From a checkpoint of a small mixture-of-experts model trained on Wikipedia.
Size: 18 layers, width 192, 40.1M parameters.
Training: a variant of Muon for the experts, 433M tokens, 6609 steps.
Below are experts of layer 11 (counted from 0) of a mixture-of-experts language model. Rows are named router (the router's row for the expert), gate (a neuron's input weights, with its number), up (a neuron's input weights, with its number) and show model dimensions 0-191. Each number is 128 + 24 x the weight over its row's rms, rounded and kept within 0 to 255. Numbers have three digits each.
Before each expert's rows: a language model's description of what the expert responds to. This comes from a sample of Wikipedia text that the model never trained on.

# expert 23
What it handles: Commas, often fused to the end of a word, that separate items in lists and name sequences, e.g. musician, Baciu, NASCAR.
router:115116135158173161088153148164094123103109139135142150134159090116114133104157133137129154139140155140098157165105093126114121110166160133151149156120158137166112170126104111102108144115114134118132119105139128095107137134131114120163115132128120152153103152153159119137107127130091116138152187117129139136128116124106128112145080136158159146156144114113115125123121164070121094175137107151126084116182154166076151161126123159130189149103143178134149143141145106138121150123108119126131106166158149104091141116162139103150169101164127106103118150128088176112142158157131144077
gate0:100135121176106137112143138162123125109113137119154147132131097133145146154174092100144155152159126160117113132120134136123158173132097090151151151164147089109110140186156090122131126098117113188102129171143128096137137126143146142098138123125114173134100159136172137160083138105084133115116154156145117110153117088107106132171129165173132136119104120151175140123145110083064114134145124139160108115164142120115111144114115102125130129144116150138179139127073099127114125165080124151104168109121150137119135118089107107152139112122116167144120127105076109126092125125102143143
up0:141159128153152127111152102155111116100115124157143153097123137154111126158119135141109152105113153133148097129120130144107137072118153114128161110119147136213154115122111186146138164128172149128163111151154138140087135087121162108160142083130133146099138117160179091151136102156135119135148119139109126083124128195109106144074104121117117153139132088159096132126154139135136097094124107109140129110127130073160180146134130177129120109106096127152110141130133103134123124110175126139122145099119136163109130119136154126087143157101112112115108133134098156134129148060148103106

# expert 46
What it handles: Second pieces of people's names and surnames from many languages after a capital initial, e.g. Aichner, Chow, Smirnov, Vaibhav.
router:166107117115112164146123150111149187093099132133113151123185132139149125096078140101167154121092140112130127110132144125125139086122102101140094072139106133140143172121098137131151136101148110092118130141099079166124090131158138090119160097099133148132093111131076161128120127164112099105116117159123102128168128117142140121131163128111088170146110132134148137104156145118108162100126141134125167098100160111189124169141109148136127109133140115144088118129134083098133149147144131101146156178155099094113096109135144141124112126139180125175156117160107125138133115153142145109
gate1:132142130106104148136130129164119112150125104142128125126138158151068163116101153180114127094101131157107139165127123150118163115142135130147187095127116122100146162169128202133168160129085177116147171173140157148132121115145123131148162124139131131135139166108117091142139144142109145133106145107102141147142130099124122122129111110127182114088126152147089120119157136149137154135112130094118152147121121090126139065073113147122131122158110145158093110138145140162132134134095144092135106157147104103094104132081086132159135114147111112160160116175119091123179131121120110147
up1:143156082137119111096131136142114056123126088066185101136138102137152150097099109120141129127169150125090110140141132108118084152072116109127166123130116083136121121128136124114142152140134132147123132163124155123123137156151137105155110134158155098140106141092120130148092101097131085140118120119110104123081165141138095125125149116121137091137148122108103115134169148144135086189149130138123146140099094162166116104092177152092167161127159159102122146140157135138145138091142104094095094119101165126104121119122105106107157143151124120096132116122086110144125096103091111135

# expert 24
What it handles: Middle or ending pieces of common English words, like liber-t-y, dist-ant, consist-ent, plus the relative pronouns which and who.
router:123134109127108074111171141164140179144138097136118102138136138099073187108135131172135115168129117116171137131161134149102160114105096137121150113151159114073179118135152146127078197142098126140109136174103111151124166101110092160166109137146127146149142085164076144156167142131137122138154131122101113129087138086103126110108112160117137117158150139120124107170146120119124162108149079128103090138132128177110132140144149140099114144128135153119121124111114118160124143103132153159097119109125147141162118141099156159153120150102126123117125142123125121157099087125133118116
gate1:129123132121122133161163182126145153132150156142136074153117095144121153120143148104133108140107139120147125110128142152118116148085124091096105174111137119099100119100170127115075120182113119160094094158133156114161170142160162134136131135119101092125140128175098127166106118103149141111162136116130127120113145149129126136138134114132103143094089123121110181160100089131157158138120150114078153111086104130083098077162096104147164096129136118122111143169087131148132096131151180162092127110116108143153160127131151103139151110162102138140123141134148110134128081144099123107
up1:123141136139129109149106136114159139114089123105155165116121122126125141163222148176067091065116129133140163199118108133096119172107097121147138099104154131110158104110145164153125104132135149108101110107150164134126104156164134128103091133184149130105103137154140125111132157141110162130093125119100132122152111142112117129172102108139114144115126128146131163102077120114141123127087121116131082102161128141117115145110105123084156115118125125177154119107152121083139132141132091110150118114165152122112110144108133145118121136149128073126114092124133146085115097111123141134

# expert 10
What it handles: Month names in dates, mostly after on or in, plus biographical event words such as died, signed, rushed and War.
router:159146153107099120143120106106117090115169080105163146120156109125120160101147140107096087111125133107132122099179150164091118093116116135138115117129138132141153089160145117139177125113153130156124140155110100136148110091154133121111101132104068078127126146185138145125138123090103120122082165134135136111163141083127138120093160134117173141141129078125130125111111123128106132114110130119095087152095120121127119096138094107164143164066164118152147122113184094101111139098127167100119088143121096132111099149125114155145142172117126126117124125165145124170143145105103122130
gate1:118077099149122111175103148155145113127154103138100126152134148103156090121109122077124105094109147130113107148150108131119116151117141114126102110135122166138142191135146121119075076106109165129153138114140174166110136123159139117101091142162156173150137133130123168119102145141154143086151126090161124129132138134137116171106122151126142167086122134104119123153120124136155178177114095143131118123100148155107113120130116156148094127132118151122134137143103175128086125129121128141118101131123141124126162149108128169128144126167138080104129075117125146171128073063132089144
up1:144114118119125126142121119120091098114118151079135161115147114151131133109157147108134148098150090141162120134106127116136147127151155103094141131124177156123143153116165157172107127131168144137142116128142139149132152100180133102091111076132153098124106140148122085128091098126116138117143101126140086130134114168121168083134127131109103167130089165076123113158136111146120101095138115157157081097147118166149151146150104122154113143117127109144117184141122110157131129138094137094139126093110116177107137114112082131146113143173121134118145123163183071153101104159183134115

# expert 4
What it handles: Geographic nouns and place-name parts in location descriptions, such as Road, County, Creek, Airport, located, along.
router:106115121135121109113152132099147127100161112130123129164130097130118184142085154120123134120143138134101159135104073108164115165133157128097127142160117090121137194126125113122118124134118151122171148097090157124108140141128110166118095130085083140105098129049154120114137107100132093133116095151099138091114156165149093108124132157072134124188150131082119121172140103107098149118136156134112147160128077128097151148122142125143125122155129123119142140141151176134111143128118112124119110107134102126123136156123172143103126084129143095173135165114154083125111106135167129137
gate0:148124140163110120115154130130141175120104165125087107120115120097152140132121147108127102111116076129116135141100103107124115171123151128104149135149110097085138150137082090106091146140192159140175210105117159129118186099104143143185148125104113150131104121097131117141086091132094119111147118091115124167114117133106063124123105124139125082165126143126112140119104134127133147123122136112116104130140127132150144117099091120115108119130103127181180135163132170113131157110122106102146119083100122120166140113130179093128117130136109129127097119131127133138107090108130166130
up0:139149112137157120100130131141078154124155140124120115098127111171106150170097136146136131152135147128116143104105115163150114129141155140161130117136096102108194140118122127106084107101154142153132147136127109097083156170119130148137099142088094132126117119102135106145118091098124123113160128180115139145123115138173114140133138162116116115110126169126151103145155127111110127081111141105142163138095084165173110057156148126157128148186095121107137141110124138139149103158110069123154150120092145077144086128124093136101131128123099157173135093118123126163121128144172111116

# expert 55
What it handles: Lowercase first letters of words such as w, v, b, s, as in wine, vinyl, plus wiki heading markers and the slash in URLs.
router:158109178153105155101153102125115088147085080137128137077123159134138155146148190141110147136114129120108097114109156159098131121134139148163096106120090134129112119133124155098165134163123099138093159143146162141100118158160148142082148167118120174136077152159136141124098148142104112112143148120114099121082182100077143131129116110143126148115154133145130131128096169106126150135116118082146096118171120136155106115124084165133136165111122162157109101130135151094159091174124142105128127145119117096169147138127113116144122157111132122127092120127140156174135149092117142122
gate3:144149151128125125129164084166124155086120121131090116106120155154095122117129101129128119150110106156084108153151154132076126106132097097139153113074148118170153107131174127129134186136111139119131102142166099153100137117126126130140164119124175104151101122134121108152108144131168127136159134112178073137152163127153128130127159113109110151158112141128158104173131129125181143175135162116114132175129093123193140084140126125110095116088139113166092096161121102128127114135120123137121133151126131153127120128162133163135160116136138180126158120121120142095146134094118140070
up3:148086124111138081096132134134142112157127151119063141095132131096128108126133168134117097127107121117126137155093148128133111107149093092152125098110088102141114167106173096154127087129150101140110131153106188146150155117079141155155103127095155134143100141085114119139141110138132123143113112134112132091071130142121105162118128111150138181115148115130106124106172137100134107135109149133129131094144117155122127086112123166111081125093120139131113146134149144147120117112099146097115097146153151199154111152120110120099094168114086133177138157078118114140091139117163136138

# expert 53
What it handles: Parts of award names, film or game titles, and people's names in award and sports tables, e.g. Emmy, Award, Best Album.
router:094150145130147152087094101148142084113132116150168153145122127182093082098092138126092135131121113093161130131133137145083100112103098092092109139116122145135129121113144131176151115135126091162168108083112139124130106118143117138100116129129120127103087161123144099108142122164128156141131089125131164095106119181134112112124145159136111145115143162130133079124098131164135117101157120099125081128156157128112094104108138166101127122117127117178103151088118126123076126110100137175076124133169145108134118151105144164147107100127142117094145117145153115118151099094157164093
gate0:128160117144113134153131159125126160143153154137135105142117150142081122145136138107089139146162125154144140178095129144146104104111120147110108106117110118137144126125122141148139064106092115111135130160136104093135119115127122094123172185127146144095114114084082162091155127144095129100149109116138106121061143096144145119122108124052121151106110150186090166124105131120152134137105128111181133128154138150168170087078133104112122124095101112115142105144128125121147165127131102138141113125124151114169147090145101176168093124117137149122147107136141141141146105153171130141
up0:141128139134146131157193127164097151150128125147161134113127127122163123135136127118165114150174068135113130104102155119091104173129108140159139134100128113144175125137170145187134161108170121106133116117142130112141123128136147111120178143048130086143164137165130135110137130111120159129140159125107122117150111103140153141134114157153142124149140173175110091124110151136165076115109132101117102155142108091166117106092138144131155156136134155104116102156160098167068143115123114110105130147105144125119138119141151075147154129154140112144084159112120141128130125103166126155

# expert 36
What it handles: First letter or syllable of a word right after a quote, hyphen, slash or parenthesis, like "P, -f, (t.
router:137132134115120141081113139103136074120123140145126114118124142090127142101153115126155131125091093157117080157117146165118148081124121130103129127138120121110099132112102146121159133126100098140150076146149162101097085168099087117086099169124139136143125082161119171131149152140109148086149133149116133179112177134146156157164155112091127117103148096103103137171080125128122141128139122129147115111148144144169107128123095106156160077104131109118089120136126119109167086130130146133164179134111106138122134074179136124094154130116104139113142108158142122171113126103142141145
gate3:116160117131162108094123188134133177144118186096115115113103100145105107160131137179129141104108173150164129114170119158103137144149136111157134119122114095176131144121134066130122163088148137140174124134123127124116153149135125145144142164112097143089127117119132095103148116093146099154114133126140154145154123096130132138134120105162146096143062092128168140115143130098122153133121100127145136108123142127099129076164104133090066122124131133138155160166103088119120124128145123116137105148130110103172096157130110135145179124140134075112096142145145127079096115129114139131
up3:119098148081133144088123097105099107149133097158122157142156142128116155123103095163090133125115125091126109105134165131137114143150138116061097082161096097160096125141109130130146127172111121089148171080104116139185096123122131133101098108115139113125118112140149148112154161120133165114105105178129128118134124100122159128175114142117149106123145155119134161093132143127131097110120140160181131131077119096128140139145122109139138090113145139108103100108093080158124141098105126099126173102151107135101154156108182166117133163097138154110122118126111149147097084116123134129

# expert 18
What it handles: Measurement units after numbers, such as m, ft, km, mi, plus lone lowercase letters and coordinate symbols starting words.
router:105122143102100080125128116116151135147095148141108135123112131099127151166157155164134119146128119167104075125099109122127124132131162159098115111103109098137140149126134164106135130112106126180115134152137150143100101123160110113119099122151148141161150145164145125127155099103153136130103144153104083148091107121151143140120156106111186089095171102135101076141114138116106123109125143176144153088126136170128179092132087128173149141160117136127171130146130153085168157124161114097116159107112101133186138102131138113128123115152075149128153134137163128143120136072135100147
gate0:099125118101127112145100146126174135131140149119145127062109163144130131134129136123118150156116153116135113128155174176106131113106149120113109119144168132133081150098139130165134115138102103145132124094111140092105128137134103155170156156150166120111127111146150144102143114110156104117125133129102137109144153111133113164110116105136113147134126170150108158116141146150117070146108091093117118103097130128115153131152079088174136114146138129108129122204108101117112103164143130130143155107133140083121107171111085106115115143101102133159081064094145090158099130189112105144
up0:153167086093143110125169145122149165151156131159120120162111149128137174111127134135134117142121153136129119091103146103144094144090085140122115140124142135109119160108099125096148126110171137179078162118099079166128149150161135202127165157100135175119172158144143118107114109091130093131099115094133095102162161121132146120136139115119135122164114139155114109070133152143148136139105143108119111127122143185127095115143124149119130136128130114093149102162143140119109086129136157120119103096108156112095115152172137110094144145163115098127117131136139170115107105116109161164

# expert 37
What it handles: Middle or final pieces of ordinary English words after b, c or m, such as et, est, ort, as in molestation, timetable, Globetrotters.
router:181146161076107126136135112132163163146148141108121108108175094111137089087137152165146087100116091148113102137105130107088168170145151132099150133197115125113137141141143173115122150115099107092127141112116116137146072156128127132187158150096120134160127126120112161142126110091142162145089108121121094126148108136132152117114129149143119132128149126127167118138113153161151130073120137163130132167134102096136157140137107094108160113099112125116116130106145149145120170134137131095154184117121112166121147093088135123134185130118114123128145138158112102133158084130154132100
gate1:127154111128160149130145123128149145147122141144101179134141162140111088105169122119156127148128106168114116109121146134120145124150125095113074129141104132162113127118113066117142081192142121134126130144153130126157146144127134179130149131130122135115119161201111144129101102130181091145125124119163087170175136120147162103159152065178166127159126158132162109123082135131135134107111136131134118135156151121157125134138108131142117101109095107137124106122149140122105082149125100131127156147133120098122182142128128137120153095108195152100118141145159104131141129089123089153
up1:126154125141118141126132121123138110129104106103153130123092142167150126155112086122133135103122156167131188101080125164153137137188165081140110118057124123097108105112136123120089128124138111125136095157150110138120114144134134113175144161115079143118125133155142123179174123122144103128148128137150136153117151147093106115132090125086106151110073167128163108142144163091143132157101081117110164129100170079131107117117155142143098126129142133141112142125117118147090091159160164104138126091102126131100145135166106105097104132146171141143120075144120100122118136150138121122

# expert 15
What it handles: Line-initial hyphens, pipes and equals signs in lists, tables and infoboxes, plus labels like Born:, Genus:, Family:, and Sir.
router:130149116140113108120131130189151092157122106189136156123144135124146102119104125125138152101138138124157146149127093122132106131102137130146158159123119106137155157145102122127136149148110125085160152096143188122148136141134139099142177145094149132164101147157142129150139129162163114160175154147146084139118163155150139164118110174149150083121087105119147129106167102083138146117115116093114141127162144149145108111170146100111103137130102146125151119184164121107124123121097097090152091115119161137175115097096133087095095140120154135165095129118122099102135153083128117114
gate0:123135135134128141137165155142150157106106081092115129101129139143109154118142128115093121132113148114077125101101133130158102111143177154159141113159122147162118105109101132110151074118130164104158111093116128113113071122132112107109118119133053145147130150144125157131135123171139124145092138185145167131111133118117130117155132105145134113106104138096177113175116133161125136089126107133130104155106120144102123144124141084063131094110095131122155138180094113102127120134112129126158085076116106147117131110121182113141146105187145094145140088127133132115132158105157160143
up0:162148111083118104151121127133122110114102100158113126104120147151118158143129114077077120122111121112103099144132144117120065108195150142147144095147106127110146070152134103103112127174139118095147120130097129106134071112131085151128110140118092139142099106126123123138098195138078155117134128168154127176133138122116133122132100131172147111121124134155124189151133130132161129100136090154132096155144144122111133125147133100165115136151148140142164130112120177134122078108173096168154153091143108138064123137123117095138132128148151124124130131129127116134150169115118133159